config.yaml
num_hidden_layers: 8
experts_per_token: 8
groups_per_token: 2
optimizer: "soap_variant"
lr_head: 0.00822
schedule: "wsd"
max_seq_len: 1024
Below are experts of layer 5 (counted from 0) of a mixture-of-experts language model. Rows are named router (the router's row for the expert) and show model dimensions 128-191. Each number is 200 + 20 x the weight over its row's rms, rounded and kept within 0 to 999.
After each expert's rows: a language model's description of what the expert responds to. This comes from a sample of Wikipedia text that the model never trained on.

# expert 50
router,167,209,188,187,207,194,193,183,202,153,209,221,208,174,210,202,211,223,231,239,196,212,220,200,210,192,162,206,176,166,213,170,214,204,222,221,173,160,217,247,197,216,229,180,219,234,207,201,217,199,171,224,165,226,196,235,199,190,194,217,185,191,199,175
It responds to: Surname first pieces. Opening pieces of English surnames and prefixed words, such as Lower-y, Over-ton, Hod-gson, pre-ceded, trans, con, anti.

# expert 57
router,211,213,213,173,198,224,175,201,165,194,183,182,221,188,198,252,214,195,174,188,207,211,178,193,214,214,197,203,221,176,237,196,185,175,186,208,161,219,160,212,203,200,192,165,226,189,223,212,178,234,208,224,186,200,239,203,174,199,176,181,197,203,203,208
It responds to: Initial consonants in narrative. Single opening consonant pieces of common words in plot summaries, such as f(eared), w(itches), f(aked), th(inly).

# expert 2
router,179,184,183,192,237,208,213,188,218,209,222,193,220,188,216,225,208,213,229,200,220,204,184,198,242,204,193,236,201,203,188,179,193,200,224,215,172,172,175,210,204,220,196,184,194,180,201,209,198,211,218,200,212,215,189,220,184,188,180,194,232,211,201,199
It responds to: Person role nouns. Nouns naming a person's occupation, office or kinship in biographies, after a or as: politician, actress, coach, daughter, widow.

# expert 31
router,217,184,208,210,206,181,168,207,191,187,196,170,142,202,234,194,202,200,194,181,207,199,196,195,225,165,194,169,200,187,182,214,208,207,211,197,218,207,200,228,229,234,205,181,237,207,213,178,210,183,202,189,211,237,193,226,206,226,189,183,162,214,198,235
It responds to: Full personal names. Common given names and pieces of foreign names, often in sports draws and news text, such as David, Mikhail, Tomás, Łopaczyk.

# expert 38
router,201,183,219,206,181,186,184,237,207,170,200,211,188,182,212,228,238,225,179,185,191,229,185,211,182,156,183,196,187,182,193,208,226,217,198,164,212,200,198,215,220,204,215,208,223,227,201,201,191,177,177,185,197,204,185,217,175,202,219,216,183,234,183,204
It responds to: Foreign name inner pieces. Middle pieces inside non-English names and rare words, such as Sag-ast-a, Pap-ag-os, Chaluk-y-as, plus == section heading markers.

# expert 39
router,191,220,213,189,195,201,225,235,186,146,201,173,187,194,215,218,196,240,200,184,206,203,183,198,190,192,183,180,217,163,225,220,232,200,184,162,174,191,175,222,194,250,177,201,188,228,222,190,192,200,252,206,166,179,233,189,230,200,199,176,234,184,158,208
It responds to: Quoted song titles. Tokens inside quoted song or film titles in tracklists, often foreign-language pieces such as F(eels), J(e), and closing quotes.

# expert 59
router,175,161,190,178,182,208,201,223,199,187,227,196,185,157,187,197,191,190,205,207,203,218,233,199,190,199,228,179,187,174,208,200,180,188,203,195,205,200,190,194,190,213,198,182,179,171,218,207,188,196,218,184,198,229,174,172,215,204,186,222,225,204,239,227
It responds to: Scientific word middles. Inner pieces of technical and scientific words before suffixes like -ical or -ic, such as grammatical, spatial, psychiatry, spherical.

# expert 17
router,199,232,188,165,162,220,199,191,171,181,209,218,186,193,239,193,230,199,188,184,198,223,201,228,229,200,186,188,204,225,210,179,226,176,190,165,216,212,210,195,201,214,203,230,183,194,206,196,218,165,211,190,193,219,199,230,204,166,202,214,209,221,177,207
It responds to: Infobox line starters. Dash bullets opening infobox lines and table pipes, mostly in film and organization infoboxes, plus sentence-opening By, During, Since and "known as".

# expert 23
router,215,170,175,187,213,172,187,161,179,211,189,197,195,200,207,235,233,161,188,207,192,208,209,220,231,211,214,174,215,219,220,190,220,171,173,168,179,217,202,199,194,178,214,240,171,196,165,223,211,173,202,206,200,187,194,168,200,218,187,220,204,202,180,161
It responds to: Clause connectives. Relative and linking words opening a clause, such as that, which, where, when, but, this, often after a comma or "at the".

# expert 52
router,190,210,191,234,214,198,208,205,208,210,221,208,169,180,164,146,169,174,231,210,188,175,224,192,213,226,179,197,218,216,204,227,202,215,219,198,181,189,212,172,228,186,192,228,197,170,173,228,214,215,186,229,178,185,204,238,176,216,187,196,212,236,197,167
It responds to: Abstract nouns after articles. Abstract or activity nouns right after a, an, his, the, such as time, score, grade, development, production, success.

# expert 58
router,186,192,198,218,191,164,240,176,207,218,206,171,211,199,210,207,214,208,184,230,180,213,212,213,178,201,247,173,231,193,226,197,222,182,188,201,241,208,208,201,213,215,201,204,181,196,226,218,174,168,195,183,169,220,204,203,157,231,211,188,243,231,209,232
It responds to: Mid-word fragments and symbols. Short vowel-ending fragments in the middle of words, often Latin or scientific, like Hom-o, for-e-head, inver-te-brates, plus closing brackets.

# expert 47
router,195,185,212,220,206,211,185,187,215,200,231,203,234,213,211,202,196,163,233,171,181,214,216,200,185,176,202,179,233,188,230,189,225,209,183,181,179,223,205,205,218,197,187,192,193,201,208,190,169,154,186,197,197,180,208,223,209,188,206,201,178,206,209,174
It responds to: Directions and coordinates. Compass words like south, north, east in location phrases, invisible separators after coordinates, and passive verbs like located, built, known.

# expert 33
router,178,227,200,191,201,215,205,194,218,189,169,238,199,215,195,171,196,237,215,156,176,186,206,182,228,187,219,178,185,189,230,240,227,186,148,200,176,200,192,234,193,228,195,192,174,240,221,199,212,202,185,211,184,178,212,230,215,206,201,228,216,234,225,164
It responds to: Title word pieces. Capitalised song or album title words such as Love, Night, Dead, and mid-word pieces of names and rarer words.

# expert 24
router,196,191,239,228,184,219,232,176,174,219,186,235,190,184,207,180,197,220,181,169,227,201,183,190,211,197,197,189,162,209,166,234,229,184,189,186,217,184,211,206,177,192,207,182,185,227,199,185,209,164,199,194,206,224,193,195,192,181,202,198,196,209,185,173
It responds to: Table row pipes. Pipe characters opening or separating table rows, especially league standings and track lists, plus dashes, semicolons and colons in lists.

# expert 11
router,227,185,199,184,195,175,185,176,189,186,193,230,171,190,213,221,195,213,165,219,185,187,184,218,210,224,205,185,201,160,219,213,203,193,231,210,187,232,240,205,171,228,216,230,173,221,227,215,183,176,226,183,176,230,188,195,214,220,213,201,216,166,206,236
It responds to: Foreign name syllables. Capitalized word-start pieces and inner syllables of foreign names and phrases, such as the as in Burkina Faso, Z in Zayed, Le, Los.

# expert 0
router,240,198,217,231,193,224,195,206,222,192,198,184,194,186,234,194,216,191,209,162,194,224,177,186,202,220,225,240,224,186,219,228,211,205,232,199,220,216,249,211,180,176,199,182,165,241,211,147,151,176,207,230,186,211,206,197,230,225,192,207,208,173,183,209
It responds to: Name-initial word pieces. Opening pieces of capitalized proper names, mostly places and people, often foreign spellings, such as Br(est), Tur-qu-oise, Bur-m-ese.

# expert 9
router,232,225,203,195,218,184,245,207,201,234,182,212,195,179,222,209,160,191,163,197,215,189,225,188,213,211,204,203,207,196,215,214,198,199,219,230,200,221,181,230,213,198,203,234,221,191,223,208,202,200,212,231,163,194,204,182,226,203,214,207,214,211,226,218
It responds to: Quality words, possessives. Evaluative adjectives and possessives in biographical narrative, such as good, bad, poor, his, her, often before a noun.

# expert 1
router,195,151,216,217,215,163,198,178,181,204,184,180,185,166,237,223,234,234,172,187,198,196,180,209,196,159,251,205,212,178,204,218,203,200,220,224,208,216,223,230,204,184,186,192,203,205,208,185,185,168,202,200,191,194,217,210,207,195,174,191,206,179,204,173
It responds to: Name-initial fragments. Opening pieces of personal names and surnames, often in cast or credit lists, such as Don, McC, Nich, Greg, Sch.

# expert 29
router,231,164,188,226,206,174,170,175,139,188,170,213,188,189,190,219,187,204,242,175,216,197,202,226,204,211,223,188,208,225,218,243,208,218,203,192,198,238,188,160,185,203,200,208,185,196,180,220,166,200,216,230,182,201,181,180,169,232,218,220,191,203,146,191
It responds to: Conjunctions and career separators. Conjunctions like and, but, while, however, plus slashes separating club, appearances and goals in footballer career lists, and abstract nouns after "the".

# expert 60
router,182,185,171,195,157,178,199,225,155,214,214,210,220,165,195,225,212,219,194,229,231,225,227,194,211,218,240,215,207,192,218,228,173,207,186,188,192,212,222,189,201,215,230,190,194,204,210,217,165,222,220,212,222,221,219,205,175,212,182,216,224,217,203,201
It responds to: Lowercase word starts. First consonant pieces of lowercase words after a, the or of, such as sn-out, gl-obotriaosyl, cr-umpled, h-olarctic.

# expert 32
router,170,178,254,201,205,188,190,164,194,185,210,178,190,152,193,225,157,183,206,188,214,194,201,190,235,175,206,211,216,205,192,192,193,230,227,191,212,183,206,193,233,201,199,223,210,190,204,224,189,207,187,209,209,218,194,207,208,191,216,183,209,229,184,219
It responds to: Titles and sports entries. Office or title nouns after his, the or former, such as Minister, president, champion, chancellor, plus foreign names and country codes in sports tables.

# expert 42
router,185,191,210,207,229,188,171,200,161,193,218,171,224,167,235,236,194,186,195,196,229,208,181,177,242,183,223,165,228,183,160,177,176,218,195,192,206,198,180,233,203,214,215,168,215,207,221,183,191,178,218,198,191,182,212,221,210,221,217,215,195,196,206,223
It responds to: Taxonomic Latin pieces. Inner pieces of Latin species names in genus and synonym lists, such as par-v-iflora, arbut-if-olium, plus chess notation.

# expert 5
router,198,211,179,192,203,209,203,168,185,193,190,196,186,191,168,187,198,224,224,225,216,188,196,227,215,177,227,230,227,185,183,237,194,166,198,179,190,203,182,183,221,190,214,188,181,229,189,252,197,182,186,207,190,167,202,199,197,159,221,199,197,187,163,189
It responds to: Ordinal numbers. Ordinal words and suffixes like first, second, third and the th/nd/rd after digits, plus infobox or table field labels such as Date, Goals.

# expert 48
router,200,197,216,208,180,208,203,193,241,190,230,177,179,188,222,177,174,168,207,189,169,199,220,206,186,203,182,205,238,201,210,211,222,209,174,212,162,205,178,177,200,168,176,200,199,204,185,234,238,221,180,223,179,179,202,237,172,205,181,221,221,235,174,161
It responds to: Event nouns after possessives. Event or action nouns after his, her or their, such as death, release, debut, recording, career, construction.

# expert 56
router,211,194,173,192,184,218,166,202,196,198,204,196,217,176,216,222,192,223,160,220,214,183,205,194,207,185,178,169,206,191,216,246,217,195,200,206,223,202,182,219,213,180,215,195,194,194,210,193,150,213,238,230,217,211,194,215,202,201,151,190,229,198,212,232
It responds to: Lowercase word starts. First letters or short pieces of split lowercase words in expository prose, such as red-irected, g-rotesque, al-gebra, st, fl.

# expert 44
router,189,187,184,248,183,204,174,197,190,208,159,216,214,183,205,163,218,220,175,211,213,226,201,208,200,177,201,204,202,193,213,185,202,203,235,194,171,217,195,219,239,237,213,189,171,215,199,202,199,197,225,201,190,184,229,222,189,193,202,179,211,194,178,195
It responds to: Years and closers. Year numbers, especially birth years in born dates and table cells, such as 1982, 2015, 1972, plus closing parentheses and quotes.

# expert 40
router,189,182,214,219,204,172,197,197,197,218,168,211,229,188,192,209,198,230,217,176,221,200,182,198,175,193,222,227,221,172,221,223,224,184,179,146,178,200,195,229,215,199,180,219,181,220,215,208,174,182,213,235,183,202,197,185,167,188,188,233,215,190,217,189
It responds to: Years and table-row names. Years and name pieces inside sports or results tables and career lists, e.g. 1993, 1988–1989, Sund-gren, G-und-ersen, country codes NOR, GER.

# expert 22
router,217,210,184,217,192,235,165,215,223,185,220,217,177,209,204,181,212,190,219,162,212,212,162,190,178,181,210,158,192,196,209,231,202,201,205,195,177,208,202,200,238,233,202,212,167,168,175,206,214,229,216,212,174,192,226,174,174,202,194,211,228,232,192,203
It responds to: Topic nouns after determiners. Subject nouns right after the, this or a, naming the work or thing discussed: album, song, story, game, player, it.

# expert 54
router,198,212,202,182,197,183,205,229,200,216,194,204,165,182,193,153,153,154,238,196,194,179,222,185,214,211,202,194,189,207,180,231,220,236,195,197,190,179,232,190,204,196,195,199,204,185,202,238,197,237,181,222,197,223,177,215,178,232,180,202,230,243,208,209
It responds to: Abstract topic nouns. Abstract field or topic nouns and their suffix pieces, such as energy, health, agricultural, nutrit-ion, humid-ity, regulation.

# expert 61
router,185,170,202,211,184,247,178,179,195,214,177,204,212,185,226,167,210,211,204,208,195,215,174,225,222,185,235,222,198,207,201,212,185,223,200,221,229,237,164,201,212,187,179,208,202,214,180,169,176,151,191,191,184,186,194,180,200,229,181,167,205,219,173,247
It responds to: Political and word-internal pieces. Inner syllables like Inc-re-ase, Sub-com-mittee, Con-ce-pts, CJK bytes, and pronouns He or it in election and officeholder articles.

# expert 14
router,171,205,190,212,187,210,219,205,208,188,212,177,191,185,203,197,175,199,195,176,178,164,181,191,172,182,179,205,231,213,186,193,217,218,203,174,195,174,190,159,219,222,199,168,192,176,243,201,240,200,234,193,205,169,182,202,201,183,197,183,235,249,214,214
It responds to: Media and label names. Words and pieces in names of record labels, film studios and review outlets, often in tables or headings: Records, Film, Entertainment, RapReviews.

# expert 63
router,176,200,173,201,166,153,203,210,197,222,204,207,232,173,193,182,198,195,179,196,204,207,239,197,176,188,226,219,230,182,209,221,187,207,221,188,200,210,210,202,184,198,209,209,153,183,197,211,152,202,184,196,175,202,217,191,161,204,176,198,211,172,174,186
It responds to: Initial letters of concrete nouns. Opening letter clusters of concrete nouns after the or a, often military text, such as b(unkers), b(attalions), b(ore).

# expert 12
router,202,190,199,214,200,209,206,174,202,195,224,203,186,185,200,178,174,224,223,195,199,237,198,245,231,194,199,211,235,196,233,213,195,237,215,170,183,179,183,169,214,236,191,215,192,215,204,220,228,199,219,210,177,203,181,209,190,207,198,199,194,221,201,215
It responds to: Table column headers. Column header words in wiki tables and infobox field labels, such as Candidate, Title, Player, Votes, Position.

# expert 13
router,209,169,181,222,199,219,203,157,221,223,235,218,185,157,177,173,149,197,204,225,191,207,191,213,252,183,215,204,220,222,198,223,197,223,204,191,188,175,196,182,233,237,215,198,173,195,202,207,220,225,213,213,188,193,173,209,160,185,206,200,194,226,210,216
It responds to: Sports terms, tables. Sports words and stat-table headers in athlete and team articles, such as Apps, Goals, footballer, relay, defensive.

# expert 35
router,182,182,183,197,208,195,173,234,217,188,190,215,170,167,219,208,168,197,210,199,194,200,187,228,233,179,194,190,245,167,147,225,186,220,198,198,200,204,205,248,190,183,186,198,208,225,219,200,183,184,224,212,196,207,217,177,207,203,218,232,218,218,224,196
It responds to: Name-internal syllables. Short syllable pieces inside foreign personal names and Latin species names, such as Lupu, Archambault, Iscariot, plus the word According.

# expert 51
router,195,159,228,221,241,205,231,180,170,175,196,215,222,177,208,232,175,178,199,168,214,193,229,216,218,200,199,186,175,204,223,199,232,181,212,189,193,196,191,193,224,212,189,200,174,219,208,201,195,207,229,170,190,187,211,189,201,183,197,162,174,221,208,167
It responds to: Sports table separators. Pipes, commas and colons in sports stat tables and match results, plus award verbs such as won, received, scored.

# expert 25
router,229,209,214,224,194,207,181,233,215,221,228,178,246,168,218,197,220,205,187,160,216,229,205,212,209,218,240,193,191,184,193,220,203,198,201,194,216,188,201,203,228,231,242,193,234,164,209,169,169,171,201,199,187,206,207,195,230,203,195,174,200,222,214,204
It responds to: Foreign word syllables. Middle syllables of German, Slavic and other non-English names and words, such as Reichs-ba-hn, Güters-lo-h, -stein, -mann.

# expert 21
router,232,192,218,166,194,183,200,190,173,220,169,179,199,183,189,183,210,196,191,215,188,200,207,231,209,197,184,176,206,212,220,204,197,184,188,206,215,210,221,198,201,218,230,213,191,189,199,200,195,192,226,198,239,186,200,166,205,208,159,207,217,184,204,192
It responds to: Conjunctions and prepositions. Clause-linking words after a comma or noun, chiefly as, and, with, where, when, because, as in "as well as".

# expert 37
router,230,177,196,192,159,163,210,213,215,205,205,217,208,194,203,159,204,193,219,196,193,209,211,199,224,201,197,172,163,173,225,196,198,193,188,195,198,174,210,221,225,195,178,205,199,177,184,234,184,195,222,222,218,197,195,210,194,200,193,157,199,222,230,180
It responds to: Participles and suffixes. Past participles and verb or adjective endings after was or is, such as used, located, -ated, -ized, peaked, prevented.

# expert 43
router,207,168,208,194,201,202,196,231,228,214,181,191,200,184,201,218,217,219,188,191,186,190,195,181,174,194,214,214,216,174,191,196,192,208,161,209,231,179,169,214,206,222,200,201,197,209,192,212,234,172,190,216,188,178,190,197,206,224,231,216,164,187,224,217
It responds to: Consonant clusters, headings. Letter chunks like p, ph, sp, oph inside place and taxon names, plus == heading markers, such as Kempston, Hotspur, Walpole.

# expert 53
router,196,198,225,206,192,185,173,222,240,221,245,196,210,202,210,185,192,198,220,210,157,200,191,203,195,196,184,195,220,185,209,177,201,195,170,192,175,218,180,228,197,217,155,171,203,190,207,221,218,164,215,195,211,159,212,214,199,166,162,179,206,202,221,164
It responds to: Creation and award verbs. Past-participle verbs about works and people, such as released, nominated, developed, received, produced, usually after was or were and before by.

# expert 18
router,202,175,214,219,177,194,201,179,214,190,204,244,235,177,218,198,174,225,201,215,210,206,192,238,197,215,201,188,194,218,215,219,195,223,175,192,196,227,185,227,223,184,222,215,156,217,217,221,200,195,218,184,207,216,203,213,206,231,168,206,205,195,242,218
It responds to: Cyrillic and function words. Cyrillic letters inside Russian words, invisible marks in coordinate strings, and connectives or relative words such as and, which, that.

# expert 41
router,193,198,208,195,214,194,212,219,204,157,200,254,189,226,212,169,178,202,197,175,171,178,192,213,173,190,212,238,192,216,223,241,205,205,177,174,217,189,225,209,233,215,243,197,237,192,206,195,177,179,221,201,188,193,219,222,225,234,199,186,223,208,216,200
It responds to: Asian name syllables. Inner syllables of Japanese, Greek, Indonesian and similar names, such as Niigata, Panathinaikos, Kertarajasa, and verbs like located, opened, destroyed.

# expert 7
router,184,184,193,199,176,218,225,194,237,199,225,196,196,221,193,180,203,193,186,228,222,199,193,196,196,220,203,203,226,204,199,187,172,178,236,181,197,166,156,191,236,197,210,186,161,203,192,215,256,193,235,218,208,163,184,248,220,248,165,190,228,205,183,203
It responds to: Biography infobox fields. Field labels and values in biography and place infoboxes and list entries, such as Born, career, American, DST, birth years.

# expert 49
router,212,192,248,216,199,182,199,206,189,234,220,214,192,179,200,189,193,182,218,162,169,186,184,205,193,226,187,220,220,181,186,182,205,191,222,206,200,160,208,181,203,188,186,217,172,194,230,222,220,186,249,214,201,210,231,229,207,220,197,234,241,205,218,213
It responds to: Word-initial fragments. Opening pieces of medical, geographic and general words, plus South or North in place names, such as anal, Medavakkam, multicellular, optimal.

# expert 8
router,175,213,204,181,205,191,209,198,159,210,197,194,198,186,215,221,227,232,202,230,179,194,202,227,241,182,193,214,238,158,207,153,226,216,207,215,174,165,176,233,165,247,208,207,224,209,206,196,199,177,173,170,173,215,203,215,194,192,192,236,217,177,179,232
It responds to: Name and compound starts. First pieces of personal names in cast lists and results tables, plus hyphens inside compounds: Tim, Ad(el), Tom(aselli), in-house.

# expert 46
router,228,174,150,217,184,176,174,181,157,167,190,206,204,185,188,204,186,204,204,211,234,228,190,219,206,178,247,203,195,196,186,225,188,200,212,221,218,188,226,222,222,203,263,201,201,219,230,219,183,160,200,179,187,225,189,230,199,201,199,209,206,186,166,184
It responds to: Abbreviation periods and first names. Periods inside abbreviations and decimals, as in D.C. and U.S., plus common first names and country codes like John, Mike, ITA.

# expert 20
router,211,205,172,187,180,211,187,214,212,211,223,210,168,213,195,199,200,204,222,182,216,202,206,191,199,210,209,195,209,218,199,236,236,231,208,197,186,204,180,196,212,202,199,209,181,155,182,229,189,214,222,201,187,198,230,175,190,209,209,237,211,220,169,162
It responds to: Head nouns after the. General nouns heading a phrase after the or this, often followed by of: town, album, season, area, role, firm.

# expert 27
router,209,175,199,220,240,183,235,191,213,201,217,204,199,220,187,208,188,161,200,219,211,156,195,180,186,210,212,204,203,208,238,221,214,205,182,189,206,162,194,218,227,161,191,165,186,228,192,227,189,182,211,197,193,214,199,202,197,195,185,173,212,177,215,166
It responds to: Census statistics glue. Verbs and prepositions right after percentages in census demographics, such as were, had, from, plus table pipes and bullets.

# expert 10
router,233,205,205,212,178,198,197,179,210,197,209,187,228,202,219,225,223,228,172,203,211,199,214,206,221,185,187,216,198,152,179,174,180,179,212,231,175,210,217,210,222,205,207,183,202,226,210,168,174,216,195,198,184,210,237,220,217,192,167,218,197,167,226,206
It responds to: Surname-initial pieces. First piece of a surname or capitalized name right after a given name or initial, such as Mer(kley), D(rysdale), Lit(off).

# expert 34
router,186,214,190,206,190,219,221,242,184,196,191,203,164,213,172,212,216,236,196,189,191,209,184,197,179,187,208,195,185,159,195,228,239,176,187,159,196,214,179,222,193,227,196,194,207,228,228,208,189,206,198,169,168,157,189,191,208,182,198,218,212,228,184,191
It responds to: Song and title words. Words inside quoted song, album or episode titles, especially title-case words like Love, You, Night, Gonna, Religion.

# expert 16
router,200,188,196,196,207,247,215,217,179,202,187,230,209,175,198,205,171,232,194,187,215,188,166,232,186,212,181,185,217,197,224,203,228,194,211,216,226,200,204,239,164,230,205,155,204,219,173,198,180,188,208,201,161,225,214,222,218,193,177,198,230,227,206,205
It responds to: Infobox list markers. Line-initial hyphens and table pipes that open infobox fields or table rows, as in "- Died:", "- Discipline:", "| 1975".

# expert 45
router,205,189,211,212,206,198,199,195,187,150,198,190,181,218,222,227,217,211,225,202,199,224,181,204,216,215,240,240,190,214,233,210,219,206,232,189,198,209,202,224,232,237,165,193,236,188,195,188,198,196,215,160,157,176,203,208,192,210,176,199,212,222,173,191
It responds to: Asian name syllables. Syllable pieces of Japanese, Indian and Arabic personal and place names, such as Shin(ya), Kum(agai), Tir(un)elveli.

# expert 30
router,200,194,187,166,203,228,206,224,155,160,189,185,202,197,239,214,240,211,216,206,217,219,168,212,252,171,215,193,213,199,207,178,179,197,207,198,175,204,205,249,214,225,219,204,228,174,210,199,186,184,213,208,207,226,165,211,176,219,167,192,187,206,176,233
It responds to: English first names. Common English given names before a surname, such as William, David, Edward, and some surname pieces in credits.

# expert 55
router,221,192,200,198,211,219,211,177,227,182,224,163,217,165,231,198,173,200,230,200,204,221,208,216,245,168,226,163,220,219,217,216,173,211,205,192,173,201,200,205,195,193,207,218,192,187,192,222,213,234,169,220,192,189,189,204,161,197,207,185,180,187,227,222
It responds to: Table separators, function words. Pipe separators in football squad and stats tables, plus punctuation and small words like a, and, year, debut.

# expert 6
router,204,216,186,184,198,219,197,175,193,230,210,197,240,188,185,195,206,235,184,190,200,233,224,216,212,226,200,182,207,173,209,197,195,205,202,227,221,218,213,212,161,231,189,200,192,208,188,161,174,179,198,204,179,216,202,204,176,178,229,199,211,180,205,238
It responds to: Table cells and prefixes. Table cell contents in sports league and club tables, plus prefix-like word starts such as Pro(leter), Le(umit), inter, non.

# expert 19
router,224,189,208,214,202,211,169,180,188,174,234,151,173,202,217,191,191,211,192,187,214,178,180,204,225,148,200,186,191,180,193,210,201,181,216,218,210,202,192,224,229,229,184,167,211,228,223,167,203,190,184,198,198,199,204,230,195,195,176,183,210,215,203,207
It responds to: Name-final pieces. Whole common English names and the closing pieces of surnames, often in tables and lists, such as Smith, Richard, -berg, -ell.

# expert 26
router,182,203,190,195,196,207,204,167,185,203,213,193,183,211,199,202,212,217,171,183,197,228,207,235,252,211,176,226,191,200,192,212,177,157,211,212,173,174,212,224,212,214,201,195,199,179,189,190,227,162,220,190,205,187,170,173,197,208,183,179,200,201,198,202
It responds to: Prepositions and conjunctions. Prepositions and clause-starting conjunctions, above all by in Preceded by / Succeeded by, also under, with, when, while, and list-initial dashes.

# expert 28
router,221,182,219,207,212,194,180,199,179,183,199,173,151,193,220,193,228,210,209,187,220,214,194,203,236,174,202,180,193,203,192,205,191,195,216,194,201,183,196,239,230,219,204,173,234,199,208,168,229,197,194,206,203,214,176,204,214,211,180,180,169,213,207,227
It responds to: Given-name endings. Ending pieces of personal names, mostly first names in sports tables and lists, like Luc-ie, Lat-isha, Mari-ia, plus common first names.

# expert 62
router,206,190,198,177,226,184,174,183,203,215,205,217,221,182,192,163,179,191,226,234,187,179,229,184,207,201,173,214,178,218,229,177,167,195,203,217,167,205,199,177,202,194,199,195,210,201,160,241,212,186,187,224,186,164,206,193,215,210,226,189,188,198,185,181
It responds to: Determiners and ordinals. Articles and modifiers before a noun, such as a, only, first, final, another, same, often after the and before time or season.